From a checkpoint of a small mixture-of-experts model trained on Wikipedia: 8 picks a token.
Below are experts of layer 7 (counted from 0) of a mixture-of-experts language model. Rows are named router (the router's row for the expert), gate (a neuron's input weights, with its number), up (a neuron's input weights, with its number) and show model dimensions 0-31. Each number is 200 + 40 x the weight over its row's rms, rounded and kept within 0 to 999.
After each expert's rows: "gets" lists some tokens that make up at least twice as much of what it gets as of all text. This comes from a sample of Wikipedia text that the model never trained on. Tokens count by the router's weight.

# expert 165
router,232,164,133,164,151,213,246,143,215,226,141,150,176,220,234,163,228,203,223,216,238,202,190,208,130,221,189,173,215,263,124,210
gate0,227,161,224,282,137,213,238,186,198,188,294,193,228,215,183,158,267,262,194,266,199,223,155,224,279,175,186,188,174,219,226,222
up0,200,196,264,188,233,276,191,146,245,164,167,136,193,197,226,256,155,265,253,194,227,271,197,213,165,102,209,312,195,226,229,224
gate1,189,189,180,238,226,181,268,304,210,237,233,163,252,237,115,247,250,182,176,231,164,248,234,214,157,196,154,214,258,314,259,147
up1,142,166,206,196,176,220,175,228,182,315,148,208,162,235,196,231,119,225,228,141,258,238,197,225,181,161,168,158,238,151,194,258
gate2,175,201,124,183,131,195,183,119,254,156,203,210,183,168,160,190,204,197,275,264,187,191,225,171,149,194,162,201,160,179,209,172
up2,194,280,262,220,184,164,195,170,143,202,212,243,204,160,182,243,233,95,212,223,111,260,209,188,190,165,183,213,252,243,213,225
gate3,181,280,205,157,153,86,229,280,159,209,190,165,179,226,134,232,141,222,229,166,174,196,204,241,179,228,223,190,211,203,223,224
up3,186,278,251,271,214,234,217,193,141,237,192,168,162,286,140,230,152,183,189,217,246,205,170,206,138,204,207,83,204,194,222,210
gate4,162,227,159,215,260,187,213,255,173,167,276,225,258,175,255,151,190,239,192,179,196,205,146,164,201,152,164,215,273,233,248,176
up4,216,217,270,193,258,197,244,216,190,186,159,145,228,222,198,268,174,204,161,245,228,234,266,225,86,162,177,209,272,191,273,257
gate5,240,181,217,128,299,199,248,271,212,270,231,190,259,239,153,228,177,266,243,217,204,241,214,249,209,159,184,122,167,237,146,233
up5,198,227,188,241,191,278,214,237,157,177,215,144,181,162,187,94,208,209,183,194,163,207,191,268,157,219,194,182,216,193,160,172
gate6,177,277,175,266,190,155,133,148,259,143,245,201,229,251,267,170,223,234,262,204,167,239,152,162,252,203,168,164,159,197,236,176
up6,229,220,211,184,250,163,220,241,165,194,156,192,296,171,176,255,244,161,192,222,181,213,164,253,254,163,128,220,182,211,284,144
gets: ":", "|", "-", " =", " |", "="

# expert 204
router,144,217,257,222,240,225,234,107,148,171,245,214,195,200,131,178,140,147,174,176,184,250,231,159,201,186,255,231,168,243,206,188
gate0,218,155,222,206,224,184,215,206,199,136,183,243,127,187,233,210,164,189,229,198,286,230,300,171,234,170,202,185,208,217,182,152
up0,176,185,187,195,153,197,238,271,220,194,173,168,213,165,201,220,250,213,301,291,257,179,232,168,157,219,205,140,223,203,200,259
gate1,219,224,214,145,158,151,229,214,216,199,223,197,174,190,235,231,186,140,185,284,304,148,236,187,193,186,156,193,223,238,205,184
up1,180,235,260,183,204,186,249,157,174,178,203,214,269,131,238,140,225,138,201,171,180,249,226,161,191,283,260,216,218,195,192,199
gate2,178,230,246,202,129,166,186,167,205,142,206,203,213,188,249,199,172,224,291,245,208,218,263,267,213,187,181,136,217,216,258,204
up2,227,205,167,241,136,179,253,202,140,264,262,233,288,214,239,178,222,161,163,200,148,168,199,235,223,103,223,153,142,182,196,213
gate3,213,158,198,203,184,203,212,226,184,193,186,196,247,179,213,190,191,215,195,165,217,294,251,206,184,181,231,239,160,242,92,180
up3,167,143,163,196,209,139,201,245,249,255,215,225,222,218,214,218,198,227,132,250,180,232,215,170,228,215,214,282,229,182,231,201
gate4,171,269,160,227,211,203,217,125,255,253,166,149,179,207,226,194,206,198,188,181,104,159,210,172,196,206,194,244,160,253,220,202
up4,229,123,214,124,201,159,207,228,223,194,177,212,152,281,219,202,222,165,226,95,244,205,215,176,221,191,160,157,141,138,172,253
gate5,221,194,120,193,185,186,177,226,201,208,230,173,247,217,89,170,190,176,181,190,153,167,179,250,152,229,166,93,193,278,169,185
up5,167,198,187,297,187,199,165,131,180,252,259,280,226,258,235,242,215,185,211,219,173,250,200,200,222,187,208,186,161,202,273,110
gate6,178,204,187,176,164,272,206,169,135,170,232,203,222,212,203,197,228,150,204,207,200,123,290,239,190,205,248,128,216,239,200,155
up6,221,238,177,245,205,204,235,271,264,234,182,189,217,152,164,151,217,235,184,151,187,280,160,218,239,228,163,193,226,198,269,215
gets: "ed", "s", "ated", "ing", "d", "er"

# expert 124
router,219,176,236,160,164,184,211,132,178,147,190,196,202,183,211,211,174,178,194,175,190,231,308,174,101,219,239,214,222,203,214,212
gate0,204,187,189,198,200,221,179,124,169,225,198,239,277,212,161,193,168,256,203,220,193,218,206,215,202,204,223,222,187,237,209,260
up0,191,254,212,141,220,141,239,292,222,218,199,221,181,238,184,195,216,230,183,196,235,190,179,166,130,154,231,226,170,183,166,180
gate1,136,243,290,119,150,206,224,204,241,204,193,100,230,209,190,197,158,164,194,217,185,288,236,171,187,243,99,257,214,115,149,180
up1,194,193,174,292,244,165,158,242,102,216,113,200,235,142,217,212,195,208,224,145,224,167,224,201,230,180,155,274,218,171,175,185
gate2,213,183,266,227,205,137,258,269,191,246,144,163,165,181,151,309,229,182,201,162,176,150,201,195,202,231,179,181,241,231,166,207
up2,163,115,151,151,194,155,217,206,303,160,227,185,194,150,264,134,159,194,144,165,207,265,179,200,156,222,185,176,209,211,192,213
gate3,246,244,274,162,229,151,222,242,175,139,305,230,178,199,238,223,203,260,215,185,268,240,134,152,190,232,271,301,239,192,147,86
up3,164,164,214,190,205,195,141,158,93,236,234,207,182,165,278,176,264,179,228,170,189,239,255,200,253,212,212,249,224,156,223,200
gate4,230,168,191,217,178,140,179,212,143,237,238,194,223,205,165,194,227,247,283,204,240,254,219,237,145,212,250,232,226,226,128,208
up4,201,135,275,195,234,180,212,186,193,280,162,197,199,248,151,225,170,124,210,264,185,229,206,184,173,237,209,228,212,191,195,166
gate5,132,254,139,197,246,232,200,153,155,181,272,212,159,173,267,130,187,227,205,217,182,108,264,214,191,216,103,207,191,210,270,207
up5,156,187,208,226,234,180,217,143,222,195,190,191,211,191,204,167,149,232,214,286,110,198,204,198,197,213,198,220,210,131,224,201
gate6,210,165,199,178,219,105,258,215,265,274,224,169,216,251,204,170,214,196,149,196,220,247,215,216,193,252,179,119,246,235,283,178
up6,142,233,192,190,225,178,125,181,218,219,200,175,264,133,167,225,207,193,201,237,208,288,240,181,276,216,182,259,239,198,206,162
gets: "0", "9", "8", "2", "1", "5"

# expert 237
router,243,186,238,227,215,139,127,225,260,198,181,164,232,181,227,270,151,248,209,231,143,185,221,211,252,117,128,185,274,200,199,137
gate0,266,159,253,186,227,173,199,249,197,244,221,183,215,188,267,241,128,225,213,260,193,300,145,191,216,231,223,224,251,299,250,173
up0,184,218,117,233,222,308,175,228,182,181,157,164,161,185,276,257,218,252,201,218,260,123,245,229,167,161,259,237,294,211,204,180
gate1,209,234,132,137,194,228,222,236,171,237,148,192,224,303,189,218,227,255,216,228,212,185,189,251,182,162,171,229,234,195,142,297
up1,250,193,182,162,176,219,176,205,188,155,203,179,193,208,152,256,187,187,253,218,207,276,256,207,180,165,133,206,246,181,268,215
gate2,223,146,226,203,203,188,168,241,208,254,173,188,216,237,219,223,172,196,302,223,232,125,181,175,209,135,213,218,238,231,129,184
up2,239,212,147,218,197,170,193,192,257,151,182,198,95,238,160,198,253,154,218,200,254,184,255,196,197,195,204,235,172,148,152,217
gate3,94,170,235,222,186,201,203,120,203,273,197,201,184,225,260,243,211,281,234,208,242,154,233,193,174,103,179,174,169,123,162,216
up3,203,161,210,165,198,205,154,209,227,191,133,208,186,183,152,235,213,242,203,215,207,163,187,183,96,191,202,228,237,216,195,237
gate4,189,134,210,152,265,185,178,189,223,191,238,140,211,173,220,187,231,87,141,291,206,187,228,279,182,103,209,182,247,233,192,209
up4,206,267,186,185,105,191,178,234,210,214,188,232,166,204,224,168,255,199,192,231,224,195,192,117,186,254,157,216,252,179,233,206
gate5,182,196,173,162,168,150,276,227,184,197,222,175,205,213,266,161,197,210,124,270,243,195,205,169,221,163,209,218,187,192,252,136
up5,171,187,163,281,132,237,271,174,169,157,262,229,218,150,225,145,232,255,182,162,213,150,190,216,146,238,250,224,181,160,156,107
gate6,223,227,152,219,249,250,93,220,224,222,111,208,194,259,270,167,151,164,250,243,251,205,229,287,238,234,192,111,199,189,100,170
up6,176,224,222,252,185,163,233,179,278,166,243,172,190,258,292,220,144,216,134,208,179,192,133,175,262,143,191,209,252,176,280,125
gets: "0", "6", "5", "–", "2", "7"

# expert 148
router,157,176,177,203,197,211,227,189,194,155,243,239,149,150,208,259,230,216,139,210,250,171,284,146,205,158,116,195,166,228,101,156
gate0,126,260,194,135,114,205,256,235,208,123,195,190,157,246,214,201,150,190,206,182,224,238,180,210,180,268,203,254,169,209,159,187
up0,182,254,251,186,230,211,211,155,189,208,194,199,178,227,290,251,264,197,217,192,216,159,182,199,119,224,195,322,210,150,160,158
gate1,199,221,192,175,163,206,272,164,168,147,208,234,238,150,177,195,201,254,138,244,191,251,152,242,144,207,182,232,195,177,140,203
up1,139,228,192,239,220,238,180,150,232,169,250,209,212,259,255,160,190,154,220,178,179,279,150,240,193,239,196,155,178,268,207,247
gate2,182,124,229,213,142,200,267,193,241,156,256,240,209,246,150,174,160,171,218,237,239,200,226,182,253,239,228,178,188,233,174,282
up2,252,193,175,241,272,232,183,164,202,198,261,210,210,149,217,173,279,214,186,150,214,136,234,206,240,168,244,181,251,185,211,125
gate3,287,196,211,218,234,133,196,229,173,227,217,133,189,120,219,203,252,245,193,247,220,209,208,177,258,226,205,137,199,177,250,177
up3,214,179,231,187,263,185,160,210,196,184,217,185,198,225,236,188,169,239,168,253,122,243,211,178,226,298,223,179,236,209,184,211
gate4,173,266,163,207,252,205,215,203,143,155,215,207,179,152,201,217,229,191,187,211,228,173,210,221,273,167,215,233,133,166,228,194
up4,244,165,140,160,169,239,156,159,158,242,154,200,247,180,208,244,219,128,250,193,186,239,162,232,164,136,167,241,130,218,172,143
gate5,112,176,183,214,209,286,216,178,217,230,199,236,182,228,161,237,164,203,154,166,219,171,244,147,190,193,222,161,173,221,221,219
up5,241,177,232,150,210,123,150,173,271,140,198,169,160,183,141,267,167,211,234,146,169,162,198,281,248,253,225,202,258,197,221,152
gate6,201,190,183,270,245,178,229,204,190,144,178,208,222,173,340,197,231,172,203,240,232,184,156,111,180,215,171,200,269,219,168,137
up6,198,189,222,178,178,180,166,196,265,260,150,232,143,209,178,181,187,228,199,274,267,134,210,222,215,176,247,229,198,192,222,244
gets: "s", "y", "ang", "d", "an", "sh"

# expert 6
router,212,234,182,203,238,143,155,214,203,210,169,244,273,155,169,209,117,200,150,183,205,165,178,159,269,181,207,150,197,216,193,199
gate0,161,170,92,241,240,228,236,196,126,243,185,177,255,160,152,195,202,167,203,210,196,241,173,189,241,233,175,177,181,229,211,229
up0,195,185,193,172,250,213,266,233,188,195,161,207,157,211,268,232,147,191,192,285,222,219,175,259,207,149,163,117,190,252,184,202
gate1,185,254,188,150,255,205,257,250,226,169,215,137,155,169,214,201,164,91,234,191,187,181,263,209,224,222,191,192,194,244,240,211
up1,202,183,135,176,202,116,181,215,199,138,211,182,197,158,183,190,242,212,215,159,170,271,236,179,170,294,281,207,202,136,168,171
gate2,194,164,253,182,195,162,219,205,214,204,159,263,192,192,257,212,212,198,112,177,244,178,117,229,151,197,216,175,195,250,125,166
up2,178,187,262,137,238,184,245,173,141,276,254,219,160,219,243,132,259,236,137,222,169,228,173,148,248,207,141,73,175,198,117,238
gate3,223,218,218,153,178,140,228,138,179,198,261,234,229,233,203,182,230,232,219,151,217,286,199,166,174,222,179,213,224,117,225,203
up3,191,217,188,211,205,235,234,171,228,261,189,222,220,172,149,185,233,169,207,285,150,211,218,138,248,284,223,192,227,204,177,216
gate4,261,197,168,184,175,157,119,202,265,285,236,158,214,204,134,162,282,220,163,253,160,274,181,250,197,197,219,216,241,255,216,163
up4,222,227,132,126,189,216,186,146,243,87,181,224,271,223,236,182,218,278,199,223,230,180,218,218,223,200,147,141,233,285,209,176
gate5,182,182,303,221,256,169,158,144,190,176,179,161,158,195,265,201,184,222,267,183,284,242,147,199,170,260,183,123,178,214,214,246
up5,218,140,128,195,206,230,247,193,283,200,155,194,230,172,169,188,162,216,170,186,169,202,147,224,209,116,165,256,211,187,242,231
gate6,283,221,220,171,238,145,197,190,190,252,145,190,209,181,278,86,149,175,146,252,226,193,195,194,227,224,253,176,171,232,212,112
up6,146,234,152,217,229,208,241,166,200,204,194,198,172,187,190,272,179,273,159,173,230,160,208,228,168,145,173,234,165,250,224,195
gets: "3", "7", "2", "1", "5", "4"

# expert 107
router,199,165,182,245,142,270,145,179,130,180,168,241,212,180,198,240,172,201,248,213,222,257,235,209,258,175,241,173,205,178,267,193
gate0,229,163,163,249,166,154,232,151,115,260,171,172,199,225,157,189,252,220,218,233,175,200,229,144,214,218,215,192,172,264,219,157
up0,252,222,185,218,195,168,181,174,229,200,122,231,235,249,198,249,294,243,203,197,163,169,235,148,233,245,156,258,227,205,192,118
gate1,195,185,219,224,176,180,219,180,237,202,194,239,194,216,196,226,191,279,219,193,189,229,212,164,181,202,261,251,184,248,178,128
up1,226,123,163,225,150,237,221,139,136,204,169,227,183,245,147,168,197,181,195,184,198,183,216,188,269,209,172,161,199,224,204,224
gate2,142,250,144,242,178,144,255,238,173,240,220,280,212,210,205,221,225,176,194,297,198,142,296,189,214,105,175,221,251,185,147,236
up2,228,181,244,225,212,179,228,240,203,185,143,194,181,154,195,168,167,242,225,226,219,132,239,239,255,203,198,202,151,200,257,201
gate3,210,188,151,236,175,227,214,172,195,217,184,110,222,161,201,179,194,200,232,288,158,209,209,246,207,162,158,210,256,132,196,195
up3,211,171,132,294,267,197,190,176,238,201,255,243,190,175,142,162,280,150,232,215,150,205,254,198,185,135,224,133,154,230,199,245
gate4,191,171,219,140,188,222,235,203,131,245,247,115,155,173,197,143,233,181,169,187,206,225,252,235,164,219,220,237,216,184,207,235
up4,197,226,201,175,119,204,191,250,166,231,230,178,261,228,197,209,165,249,189,159,216,265,152,204,195,188,137,244,198,186,205,175
gate5,190,76,223,192,168,197,207,196,246,235,160,173,227,206,192,184,237,245,219,184,221,198,134,139,220,281,234,175,212,256,173,162
up5,195,133,142,219,284,170,195,239,255,204,218,206,217,160,161,223,147,155,199,217,146,226,140,224,233,245,163,170,176,171,207,262
gate6,247,183,250,225,155,260,160,233,230,281,210,180,265,240,216,188,186,183,160,265,224,230,172,218,225,207,149,144,270,172,173,183
up6,180,178,248,262,156,199,290,180,189,193,166,197,233,81,216,222,194,129,241,232,210,197,211,258,190,110,153,206,149,211,177,197
gets: "7", "0", "8", "9", "6", "5"

# expert 95
router,252,266,202,222,235,229,107,155,188,219,247,176,254,226,164,224,196,204,233,258,103,237,186,237,251,144,207,183,228,156,163,227
gate0,116,201,249,204,233,140,191,163,237,271,205,242,226,313,223,114,168,193,178,294,187,173,215,179,162,208,224,238,180,225,200,217
up0,188,181,243,262,237,148,188,246,190,102,171,149,211,226,246,90,231,207,187,189,172,181,244,230,260,212,272,170,203,173,234,218
gate1,210,174,166,173,185,202,168,235,113,203,212,171,218,179,206,143,144,231,226,205,242,200,207,201,218,124,200,194,225,245,220,279
up1,228,215,266,224,202,167,212,219,188,194,209,217,232,160,164,205,241,170,135,183,178,185,196,162,165,125,205,116,198,227,157,200
gate2,203,174,212,178,132,140,161,204,217,122,167,153,235,258,143,139,286,221,171,249,146,157,211,203,202,180,205,109,154,218,127,243
up2,197,185,242,212,102,226,175,162,188,142,267,246,272,142,257,211,151,209,226,189,182,206,183,178,214,178,185,187,161,176,180,259
gate3,268,225,180,191,214,250,231,167,210,207,220,248,202,234,211,239,169,238,167,244,232,174,245,164,232,196,150,182,279,181,170,217
up3,177,267,257,221,226,157,243,141,201,233,268,170,207,183,163,237,187,190,202,202,175,195,221,274,164,250,209,145,236,198,150,251
gate4,275,153,208,230,194,142,258,202,157,270,168,202,191,132,178,213,187,149,202,205,206,211,231,219,285,164,75,212,247,207,232,172
up4,109,172,233,200,174,191,194,111,257,241,226,238,169,226,156,239,191,147,133,211,191,252,157,100,180,217,217,155,209,154,177,160
gate5,202,191,247,208,145,164,214,143,274,200,277,138,222,203,243,162,202,236,207,232,202,188,200,199,243,153,193,226,204,223,143,201
up5,169,293,194,166,215,192,221,176,119,224,191,158,185,218,148,283,244,210,241,246,206,224,156,149,279,173,197,209,160,152,232,199
gate6,137,222,289,150,213,241,173,222,222,195,247,206,239,175,279,118,219,261,208,194,148,264,127,172,121,237,144,125,226,239,147,171
up6,171,147,145,114,202,145,160,205,155,188,139,190,226,214,182,230,192,170,206,173,202,148,160,161,128,233,141,217,221,235,202,220
gets: "0", "1", "3", " W", "2", "5"

# expert 57
router,192,204,278,195,123,174,145,198,210,159,194,214,250,215,268,194,190,203,199,225,203,228,184,285,248,188,208,192,275,199,240,190
gate0,157,256,199,211,159,192,230,226,195,180,161,184,259,153,211,248,205,148,146,282,243,196,207,314,180,191,171,245,217,270,163,227
up0,248,226,265,189,235,174,233,200,188,174,219,247,199,194,154,167,225,216,185,242,197,213,146,193,147,160,193,150,193,111,217,188
gate1,254,239,152,190,197,216,150,102,198,310,168,171,226,183,243,224,210,230,245,254,241,159,190,145,211,234,164,216,255,208,210,180
up1,204,169,192,174,197,241,242,190,206,235,123,255,177,174,170,172,227,136,189,215,308,196,284,171,183,211,223,207,232,179,188,215
gate2,235,194,211,177,234,220,244,139,159,160,171,134,161,161,133,218,248,162,224,232,167,203,228,176,196,211,219,137,231,142,231,218
up2,197,250,192,185,136,153,174,147,196,155,173,202,172,189,209,219,125,209,203,208,177,219,254,217,230,207,158,146,159,236,272,269
gate3,196,196,219,188,202,215,260,180,248,185,264,167,183,241,209,148,179,195,175,244,195,181,160,237,128,215,176,240,252,141,191,167
up3,162,227,157,188,202,280,225,208,165,153,163,242,118,274,199,192,147,182,174,158,197,236,170,203,244,176,238,204,208,193,110,153
gate4,216,272,176,236,230,179,205,240,231,176,198,177,188,215,285,154,235,249,159,198,224,239,223,206,228,169,159,240,163,222,266,161
up4,209,219,281,190,205,261,132,139,152,218,203,166,194,164,181,265,182,217,205,245,156,184,180,160,259,195,156,196,166,261,164,228
gate5,209,209,190,194,215,206,132,210,212,159,202,191,178,189,241,199,218,253,220,228,238,266,204,230,233,128,220,249,176,234,162,231
up5,272,272,242,176,187,219,171,192,84,293,214,185,223,186,198,255,243,248,127,194,207,239,218,206,188,208,168,220,168,220,211,204
gate6,245,334,150,158,242,195,133,132,202,235,204,226,232,227,171,234,211,192,210,268,239,234,209,194,130,156,255,238,227,196,163,213
up6,171,224,186,221,224,288,232,232,300,197,180,171,229,184,223,189,199,217,160,185,254,217,226,170,181,234,269,307,219,302,149,227
gets: "0", "9", "1", "M", "5", "S"

# expert 50
router,214,230,225,249,174,122,244,118,198,221,193,173,162,221,158,207,189,213,235,249,252,232,164,233,234,148,162,216,146,184,189,147
gate0,182,249,168,183,188,164,163,193,286,264,240,218,156,219,126,118,154,255,266,233,183,139,257,220,208,138,200,227,205,258,184,204
up0,246,216,200,211,202,119,221,195,186,179,191,201,217,209,187,246,223,229,249,178,213,175,154,227,251,183,237,137,184,125,240,165
gate1,196,179,202,194,258,204,246,201,231,131,248,269,173,154,263,205,218,236,225,302,242,209,202,190,208,119,199,219,169,241,114,279
up1,225,289,150,200,224,196,181,151,183,234,212,219,245,171,257,196,251,237,223,148,237,202,205,192,204,208,204,241,225,204,197,292
gate2,176,221,161,234,215,124,216,207,162,237,133,210,249,199,233,161,155,233,239,160,188,210,226,206,193,185,153,158,205,208,250,185
up2,243,204,166,264,194,221,248,154,198,160,215,237,177,263,200,106,222,200,207,175,179,220,235,235,203,206,148,207,170,180,217,246
gate3,174,193,198,246,181,121,105,173,141,207,157,119,251,268,186,165,278,271,198,162,212,173,149,255,214,163,157,174,197,162,206,150
up3,278,187,238,145,181,168,209,140,153,176,148,201,211,195,181,211,171,218,138,274,199,272,197,161,275,238,120,220,180,181,273,220
gate4,252,154,213,238,184,211,154,207,217,209,217,210,203,209,223,260,209,147,146,205,268,218,189,205,201,221,175,181,284,177,179,238
up4,185,251,222,171,182,267,190,172,168,207,247,169,145,212,155,210,232,182,203,265,205,115,173,220,239,103,257,223,253,178,183,208
gate5,273,180,184,140,202,148,181,182,224,246,258,229,211,202,123,232,226,221,186,284,186,192,176,147,203,206,199,137,192,190,171,186
up5,140,224,184,186,223,171,278,216,160,122,252,233,226,82,206,233,180,187,222,213,211,243,286,194,207,203,200,226,265,138,189,284
gate6,196,190,201,236,249,261,167,209,202,170,160,215,152,229,149,168,184,231,271,246,214,218,215,220,235,225,179,183,188,189,224,257
up6,239,262,214,158,220,220,229,220,171,190,193,174,155,217,157,138,263,275,151,195,222,204,145,112,171,278,196,262,249,213,183,244
gets: " |", "b", "id", "ru", "van", "qui"

# expert 24
router,205,173,148,207,209,195,136,153,253,159,303,231,201,200,248,229,199,275,195,188,143,170,227,205,220,181,292,226,246,171,184,149
gate0,255,258,201,190,228,256,182,119,271,184,172,197,176,235,247,189,239,221,208,215,160,179,231,182,167,232,262,199,176,205,255,245
up0,159,258,237,203,131,278,263,263,174,206,80,233,164,176,160,177,226,241,155,192,179,208,234,198,204,227,179,196,116,176,137,144
gate1,186,226,185,228,227,178,187,157,228,237,154,177,264,166,169,225,168,209,192,233,245,238,198,173,176,186,217,233,224,343,166,142
up1,328,211,181,200,169,203,220,114,168,263,214,141,209,213,181,149,178,253,168,222,134,263,195,191,216,259,220,223,224,268,199,203
gate2,196,184,167,172,273,211,138,267,199,161,152,182,137,244,257,212,247,240,247,264,233,215,142,166,222,254,207,220,199,190,190,167
up2,232,152,157,158,215,204,267,191,227,226,179,263,237,219,174,176,196,192,219,199,231,228,197,225,193,169,152,183,340,180,200,249
gate3,208,179,227,217,189,265,163,206,213,260,263,180,189,188,183,195,199,162,235,220,235,93,211,190,268,207,231,146,224,119,204,158
up3,164,196,161,144,174,203,223,195,241,232,187,193,301,219,244,210,201,253,203,124,188,188,250,243,153,191,164,230,201,207,264,189
gate4,161,283,173,234,186,141,239,143,214,179,204,171,203,207,114,232,174,207,192,209,197,186,234,202,195,166,202,257,205,211,218,138
up4,271,175,214,213,191,190,250,217,210,150,204,235,172,269,265,184,211,163,250,247,168,165,201,220,184,269,118,213,234,157,176,183
gate5,212,155,199,239,171,133,192,192,215,131,175,184,216,156,221,184,228,264,253,203,224,159,197,239,234,131,186,211,163,177,115,250
up5,144,186,174,343,178,146,181,159,206,217,181,227,160,194,200,218,206,156,154,224,231,79,200,184,237,186,158,216,151,194,191,223
gate6,266,157,196,101,253,202,155,196,167,168,264,166,166,175,240,220,206,220,263,224,251,220,168,154,141,198,115,147,231,123,175,259
up6,248,148,224,147,152,236,123,178,220,227,212,213,158,181,209,191,179,141,166,261,199,139,194,219,198,172,210,194,189,167,230,136
gets: "0", "2", "1", "6", "3", "5"

# expert 225
router,230,174,214,223,142,149,232,215,118,175,215,178,182,264,157,247,230,224,189,240,182,185,275,136,160,250,217,213,236,188,121,174
gate0,197,249,214,246,196,180,213,275,258,194,240,125,162,226,189,207,205,232,179,160,171,264,214,198,215,187,211,160,222,188,138,146
up0,198,202,174,151,168,247,173,147,143,181,210,229,226,191,209,160,182,207,252,235,200,177,199,97,127,180,208,209,209,215,169,234
gate1,213,172,250,231,158,240,284,147,139,214,186,199,199,237,138,200,243,185,214,190,205,189,235,274,113,201,216,225,258,196,183,234
up1,207,218,171,230,198,272,185,171,229,220,225,214,228,223,201,323,166,182,223,216,216,191,133,189,294,247,236,194,190,180,259,208
gate2,156,179,180,225,222,180,227,190,194,241,251,192,209,144,177,199,253,233,236,281,132,189,208,188,185,208,205,194,179,193,229,155
up2,220,219,227,219,231,208,252,197,227,230,163,219,145,170,244,193,205,183,197,280,230,139,170,152,229,120,128,222,157,204,214,192
gate3,132,177,238,181,203,194,179,226,229,143,212,252,145,140,236,183,192,225,250,208,184,238,217,230,214,232,160,133,229,205,225,237
up3,218,173,243,155,195,237,261,135,225,246,221,166,209,237,238,236,180,180,150,218,195,177,181,125,236,160,203,206,146,189,186,170
gate4,185,234,247,169,207,189,181,275,180,239,246,225,198,205,264,254,158,101,217,288,222,192,192,96,229,179,191,195,204,230,103,220
up4,258,271,207,160,249,238,185,220,207,279,224,211,220,168,186,191,208,233,244,266,150,285,141,174,185,242,268,210,188,220,238,251
gate5,102,127,205,225,258,196,208,223,207,183,252,188,244,214,254,252,258,204,234,113,261,125,238,198,154,253,188,278,186,201,143,221
up5,76,258,193,261,216,201,179,226,207,207,183,183,177,227,272,207,172,161,158,192,164,153,241,216,214,255,229,164,210,227,211,157
gate6,255,196,243,197,235,194,214,238,166,228,194,250,109,195,195,254,188,200,245,190,208,245,192,242,259,243,196,220,222,212,238,229
up6,198,152,166,181,210,200,175,128,225,247,193,139,229,230,206,191,214,175,231,268,185,208,210,171,120,134,226,134,199,196,265,184
gets: " (", " \"", "/", "(", " /", "S"

# expert 205
router,163,249,169,281,216,184,246,184,184,161,229,214,235,176,162,169,203,159,202,155,158,277,213,184,133,218,194,201,144,264,233,164
gate0,146,149,132,138,177,184,221,195,186,211,218,161,198,189,217,154,205,153,199,153,155,246,222,170,265,216,170,145,266,212,219,185
up0,131,173,289,238,201,208,163,179,178,103,226,239,225,245,173,283,190,174,189,189,238,212,234,256,231,197,252,255,187,150,284,166
gate1,196,138,265,178,194,148,240,202,228,147,237,264,219,135,249,246,99,206,167,182,231,150,194,198,144,216,217,223,139,278,207,248
up1,171,186,125,178,189,207,252,171,324,142,211,147,237,181,226,215,174,148,143,273,243,108,240,239,194,235,170,166,197,178,226,224
gate2,190,169,140,229,207,196,233,150,137,255,201,152,247,284,171,209,213,240,199,219,166,215,206,201,169,200,118,187,186,274,244,249
up2,267,216,200,200,222,187,218,209,262,208,155,223,192,176,251,206,218,180,132,191,179,179,175,193,220,235,277,207,224,227,252,147
gate3,163,203,229,162,199,262,232,195,179,199,131,230,231,164,191,225,235,245,194,241,218,200,161,267,260,258,236,190,206,218,171,231
up3,271,237,243,242,261,155,121,152,222,198,205,230,236,180,149,204,200,220,196,215,195,205,222,258,208,241,270,144,242,237,209,176
gate4,184,230,244,206,246,213,243,267,246,187,270,212,176,222,228,223,242,216,213,150,230,230,201,202,204,182,124,153,201,209,300,181
up4,164,260,256,202,246,224,154,202,179,221,261,94,214,171,162,236,218,293,123,194,202,158,266,273,101,240,121,245,237,167,194,139
gate5,181,153,208,216,196,268,202,145,230,251,212,197,260,150,213,239,208,223,284,236,143,228,213,213,250,128,209,141,144,150,189,240
up5,109,221,204,229,169,190,168,184,170,143,133,208,241,178,214,243,227,206,239,134,232,180,198,176,226,181,190,171,138,201,253,171
gate6,147,158,192,245,226,130,189,148,191,230,224,191,207,216,189,206,235,205,271,287,166,225,124,211,259,300,187,151,187,199,168,232
up6,206,240,214,310,260,159,169,211,161,188,228,142,183,155,191,197,223,207,205,200,128,187,165,219,218,179,213,188,201,147,183,147
gets: "ed", "ing", "s", " out", "ation", " up"